config = dict(
    lr_router=0.00322,
    positions='rope',
    tie_embeddings=False,
    init_std_qkv=0.0462,
    lr=0.00466,
    doc_mask=True,
)
Below are experts of layer 2 (counted from 0) of a mixture-of-experts language model. Rows are named router (the router's row for the expert), gate (a neuron's input weights, with its number), up (a neuron's input weights, with its number), down (a neuron's output weights, with its number) and show model dimensions 0-95. Each number is 200 + 40 x the weight over its row's rms, rounded and kept within 0 to 999.
Before each expert's rows: "raises" lists some tokens whose logits its average output raises strongly, later layers aside; "gets" lists some tokens that make up at least twice as much of what it gets as of all text. This comes from a sample of Wikipedia text that the model never trained on. Tokens count by the router's weight.

# expert 44
raises: "e", "P", "on", "E", "it", "t"
gets: "2", "al", " v", " V", " c", " ex"
router,232,155,141,255,155,182,123,143,242,254,146,172,207,146,218,171,159,156,160,152,140,202,159,279,191,202,87,209,207,221,143,151,192,148,146,140,181,178,203,177,291,255,172,203,231,106,139,176,171,196,246,266,184,125,182,180,138,178,164,141,218,185,201,212,185,196,189,182,229,197,198,187,169,249,201,224,190,153,233,224,173,225,242,140,189,209,188,209,198,180,191,203,185,237,241,174
gate0,138,147,184,273,256,219,223,221,247,121,251,231,205,218,220,214,112,169,227,160,219,185,199,235,159,165,242,230,223,180,265,216,231,176,204,242,147,186,225,234,219,206,190,206,170,178,144,212,113,236,206,135,136,201,177,236,135,186,209,162,243,207,227,195,192,252,237,183,174,150,202,158,159,247,149,124,187,276,212,175,142,133,174,206,170,196,237,181,134,144,188,183,120,130,214,176
up0,137,225,127,203,226,233,246,255,185,183,225,201,240,180,252,145,146,178,177,128,173,138,262,182,197,158,213,214,271,272,212,253,218,226,216,203,262,191,229,218,233,144,171,222,217,218,193,236,163,208,207,230,229,249,203,314,207,172,228,279,263,126,202,148,247,151,226,186,234,187,217,234,173,216,221,135,253,200,211,146,253,135,221,188,155,107,202,196,184,195,221,172,237,201,191,232
down0,225,197,299,182,179,186,194,201,187,179,232,240,153,204,168,254,240,161,233,210,214,161,110,214,190,278,136,223,176,150,158,151,197,165,181,196,207,140,157,180,167,259,223,130,172,191,243,186,224,118,147,212,139,192,187,275,237,189,203,147,290,194,254,187,163,234,205,194,198,175,156,163,218,201,183,253,241,197,246,211,202,162,196,217,165,206,280,196,169,148,137,98,218,166,227,228
gate1,185,175,189,166,203,146,182,181,230,134,264,174,167,154,242,213,229,211,155,225,198,228,249,222,176,173,173,225,197,223,172,233,192,195,137,148,195,176,275,167,216,148,190,135,246,152,178,140,248,144,189,209,168,160,245,247,205,172,139,197,151,150,185,189,189,264,113,138,214,241,210,169,185,220,228,140,190,225,180,208,221,205,160,143,146,278,237,166,180,147,119,133,165,286,153,161
up1,178,185,208,187,170,228,220,144,208,196,160,216,207,193,117,232,251,277,194,251,195,160,207,236,138,205,154,289,155,225,183,131,116,115,174,260,145,171,149,284,219,196,209,174,190,176,231,216,156,228,211,209,203,274,173,247,176,194,212,211,219,234,221,171,243,166,195,205,204,210,258,132,188,183,251,208,161,250,142,199,164,185,215,239,168,143,128,219,247,159,158,213,137,151,257,234
down1,194,212,126,198,198,237,188,281,158,210,164,138,142,222,140,168,169,188,256,226,192,181,224,191,205,179,223,214,276,244,266,179,260,285,216,181,204,167,160,151,218,232,222,151,245,200,171,213,187,267,148,230,169,277,199,192,178,258,193,249,168,172,179,132,172,184,174,226,177,200,237,126,248,187,257,227,242,172,148,216,214,186,242,212,154,172,190,259,144,170,160,214,239,233,307,152
gate2,211,212,140,239,181,231,221,87,243,178,256,240,168,203,189,186,193,139,138,217,169,187,220,220,233,258,239,234,204,172,333,136,264,215,213,222,189,190,272,187,186,243,169,265,198,193,229,158,200,149,180,278,194,204,176,225,257,212,147,185,269,269,211,165,200,238,188,176,179,198,167,213,211,173,222,216,198,170,211,200,268,201,205,196,214,220,210,191,208,154,326,209,225,263,226,153
up2,142,233,243,235,167,206,233,188,168,228,197,196,219,264,128,173,116,205,228,225,199,193,249,301,158,113,249,203,188,156,204,169,217,180,255,233,207,201,138,226,171,188,191,253,205,249,223,260,234,277,209,163,220,230,224,244,170,183,206,198,146,148,294,132,187,214,179,273,247,136,168,156,245,145,273,182,197,175,192,205,186,227,158,226,224,201,228,259,206,204,172,184,158,141,163,188
down2,153,207,149,144,269,234,228,243,198,234,175,163,228,155,188,231,219,195,173,136,176,119,231,151,243,221,116,262,243,156,141,210,169,222,197,296,190,154,229,227,207,102,190,117,209,156,187,192,129,165,204,202,277,208,231,258,225,194,196,175,136,155,221,173,186,206,159,174,168,236,208,148,188,238,201,172,100,160,169,167,169,215,154,162,233,173,183,226,204,193,175,213,205,158,167,189

# expert 62
raises: "ula", "ili", "urg", "',", "ird"
gets: "1", "2", "3", "4", "7"
router,219,131,143,216,138,203,233,191,240,220,164,156,153,210,151,135,183,186,190,195,135,164,267,208,210,199,192,194,199,214,204,166,128,207,215,115,214,187,269,196,262,186,183,251,265,149,214,262,184,236,216,214,138,194,191,162,182,156,154,202,169,187,244,170,209,212,213,229,232,185,144,144,133,250,229,190,214,169,200,251,140,224,282,170,205,172,117,193,244,242,161,215,259,214,100,145
gate0,159,227,217,233,193,182,276,127,176,206,249,128,208,248,253,278,230,186,144,189,190,180,240,223,263,230,166,227,206,196,160,241,234,249,217,233,235,160,241,153,212,186,225,176,140,197,243,209,153,213,217,99,165,230,202,171,184,168,123,265,203,157,223,220,198,243,236,250,288,177,213,172,174,286,261,227,180,165,174,236,192,205,203,204,298,231,215,175,212,169,139,219,154,233,155,196
up0,284,193,213,198,204,165,196,213,151,232,163,247,222,218,193,147,183,298,241,283,134,281,196,163,194,200,190,194,254,174,253,232,176,156,212,211,189,194,154,312,202,230,188,259,248,236,174,154,158,244,168,217,188,232,194,224,211,162,230,162,180,279,176,236,128,179,193,132,164,188,223,201,242,83,162,172,202,192,250,195,195,155,177,239,196,135,258,204,201,212,209,196,231,195,252,193
down0,301,167,186,138,165,189,216,202,131,227,126,145,217,203,215,227,235,164,165,191,251,232,234,226,168,189,234,171,169,152,307,225,168,208,158,179,188,179,268,185,277,202,151,182,131,167,189,277,267,219,272,224,202,179,192,164,135,203,199,203,183,195,200,213,162,224,245,276,176,192,185,155,182,281,307,188,194,193,240,232,223,141,182,202,237,179,158,195,169,202,181,235,197,193,160,228
gate1,187,121,119,272,252,255,184,203,240,238,217,235,204,203,198,169,153,215,172,167,173,245,164,190,163,289,201,221,242,166,169,208,200,226,206,219,300,183,216,149,152,182,277,197,240,122,181,179,189,111,226,207,234,190,205,149,208,252,170,186,237,224,216,154,198,195,162,186,239,172,260,216,169,209,228,256,206,194,257,286,241,186,221,144,134,193,192,179,207,253,189,199,239,282,186,265
up1,216,234,210,255,144,206,255,202,259,196,261,147,279,177,186,214,194,226,215,170,197,150,179,200,163,120,247,200,241,162,188,153,212,159,247,189,189,281,211,155,240,218,193,216,152,195,172,253,278,216,149,186,323,196,197,214,161,259,158,265,195,147,205,235,208,143,278,211,156,198,224,176,132,207,206,244,199,163,210,290,229,180,161,184,174,164,193,214,257,246,156,205,184,214,255,194
down1,199,219,251,243,167,220,153,179,287,198,151,262,250,252,155,184,177,235,247,212,82,213,136,162,173,203,254,223,150,153,182,240,174,189,146,229,237,219,192,205,232,195,241,250,270,206,222,128,217,171,116,274,154,204,243,158,165,148,215,220,220,138,253,147,166,213,264,229,288,221,168,167,249,209,222,215,250,191,198,230,214,190,143,173,176,226,229,206,208,228,214,166,202,222,221,200
gate2,174,232,145,160,128,222,193,243,212,163,223,213,231,103,158,176,223,188,188,214,174,207,89,230,222,148,180,110,192,184,204,170,211,163,245,251,220,200,193,192,160,281,284,254,167,223,221,247,182,175,237,208,180,196,161,211,172,220,154,235,199,226,236,141,229,191,226,199,232,197,189,109,179,126,248,195,186,234,247,178,272,237,206,253,228,215,308,206,183,206,200,131,188,246,190,217
up2,225,200,173,186,189,174,165,147,116,129,191,258,217,199,202,172,161,252,279,200,185,135,205,282,215,166,210,229,193,208,158,101,172,237,211,251,168,210,216,240,256,165,137,215,272,170,140,204,242,144,174,214,230,172,189,168,184,204,142,241,175,183,243,221,206,211,294,185,233,211,178,160,204,179,208,186,196,179,194,194,174,156,137,174,173,224,155,221,235,291,191,124,279,143,211,245
down2,209,181,206,230,214,209,197,166,145,245,160,248,230,223,248,290,184,245,173,178,148,204,195,266,219,204,230,269,252,233,176,160,151,233,210,152,188,132,227,237,232,230,149,230,227,151,134,219,249,135,194,201,180,138,191,210,158,214,214,269,163,191,272,242,217,179,264,153,184,178,203,204,253,156,193,154,271,226,252,187,151,174,217,203,165,162,127,197,202,268,173,194,252,144,292,216

# expert 32
raises: "in", "er", ",", "en", "-"
gets: "6", "5", "4", "8", "3", "7"
router,233,143,150,231,153,179,183,200,317,255,149,147,135,185,153,104,252,196,164,212,151,197,240,240,234,197,177,238,226,229,208,162,124,168,192,167,170,174,254,168,261,221,166,221,239,167,211,198,173,197,233,215,158,228,204,166,194,172,155,192,209,164,230,227,216,205,233,223,225,148,139,152,141,223,209,208,206,154,179,221,169,253,274,148,147,153,109,161,183,282,185,210,186,188,177,161
gate0,249,191,201,216,104,155,126,195,193,179,238,234,221,214,217,215,176,229,170,106,201,120,235,222,223,231,184,184,271,213,204,173,227,211,214,165,177,194,233,161,219,169,130,127,187,219,240,177,182,198,165,221,216,264,191,261,263,196,210,146,158,136,203,171,159,176,184,318,273,201,209,264,194,181,190,263,236,241,253,151,247,206,271,192,197,227,270,198,163,195,155,173,176,198,165,242
up0,184,140,157,208,255,203,159,213,183,200,210,207,202,201,177,270,210,226,214,194,201,171,181,165,192,204,184,221,175,181,137,225,142,246,213,248,202,195,176,199,185,196,134,164,181,186,176,245,101,260,207,188,187,259,191,272,170,202,163,181,125,242,236,214,159,123,218,251,220,119,235,191,232,248,153,208,237,179,132,231,203,220,174,326,186,182,226,161,223,284,124,242,286,163,173,208
down0,187,231,164,233,225,228,229,206,268,174,167,191,237,202,187,128,159,145,151,120,217,189,201,148,177,198,235,254,150,159,145,182,171,207,255,166,249,186,85,246,251,212,187,234,186,154,238,208,284,196,196,205,209,210,197,158,208,272,120,205,194,206,164,202,148,269,202,186,160,160,240,211,233,177,207,178,184,212,146,188,235,240,165,270,212,166,183,149,137,230,227,127,293,235,226,191
gate1,202,165,250,195,219,222,246,95,126,213,237,186,244,181,172,109,240,185,243,204,227,162,153,168,235,171,196,284,196,199,237,227,170,175,264,291,179,240,202,178,270,234,212,167,176,174,228,229,192,192,235,180,173,174,223,240,214,195,234,250,276,165,236,154,261,209,252,227,204,133,140,214,242,216,217,170,231,118,213,222,201,171,203,253,181,181,196,184,186,261,205,184,197,241,137,296
up1,226,179,256,190,189,279,218,268,174,182,191,233,142,194,179,110,257,251,237,187,209,155,194,224,233,237,199,182,241,161,210,168,221,159,174,219,192,244,285,248,211,257,226,213,262,245,156,205,198,174,228,238,176,201,175,184,196,123,285,284,180,126,163,236,162,217,152,231,158,204,190,204,187,212,196,150,216,219,230,190,157,254,153,235,229,170,183,253,195,244,181,114,236,239,248,286
down1,231,233,223,223,203,197,154,229,222,203,200,145,137,168,179,259,197,166,204,173,153,262,196,256,189,273,212,223,221,212,186,144,178,232,147,149,268,170,191,168,205,258,193,232,154,226,211,207,274,204,210,288,144,235,178,183,250,191,197,174,272,273,177,198,151,145,117,167,168,157,151,210,210,232,222,179,221,261,146,244,207,178,146,202,149,166,241,242,121,209,182,144,133,255,181,244
gate2,192,227,140,257,144,165,294,208,233,227,197,228,185,227,259,198,214,169,241,202,150,159,151,173,243,236,160,190,165,277,172,165,199,219,204,242,200,189,223,133,183,141,268,158,154,189,174,176,228,263,206,274,255,121,187,209,233,249,145,224,166,203,227,185,215,208,220,187,203,241,134,202,208,186,214,192,274,202,239,208,170,152,219,143,192,205,187,286,215,148,126,232,158,182,198,305
up2,174,285,219,181,245,168,228,189,218,237,184,245,215,210,171,234,197,233,197,118,226,166,209,151,157,182,217,225,185,245,108,232,219,185,203,209,211,196,223,206,226,223,195,206,211,186,217,176,226,232,203,233,257,136,201,236,241,232,225,80,172,205,214,75,165,175,184,224,281,201,157,124,210,159,164,172,185,218,278,239,180,153,184,131,212,193,208,202,274,222,147,207,257,175,120,246
down2,155,242,279,250,177,106,226,163,181,183,224,272,189,222,227,236,155,260,150,132,154,164,209,200,190,175,177,223,185,189,160,212,170,73,213,166,172,201,195,226,203,257,228,184,168,173,216,173,201,206,199,224,249,202,149,271,208,205,223,171,171,182,181,137,147,172,166,119,223,275,257,187,272,208,225,159,211,214,250,247,155,131,151,154,194,202,242,173,202,159,163,163,216,206,257,226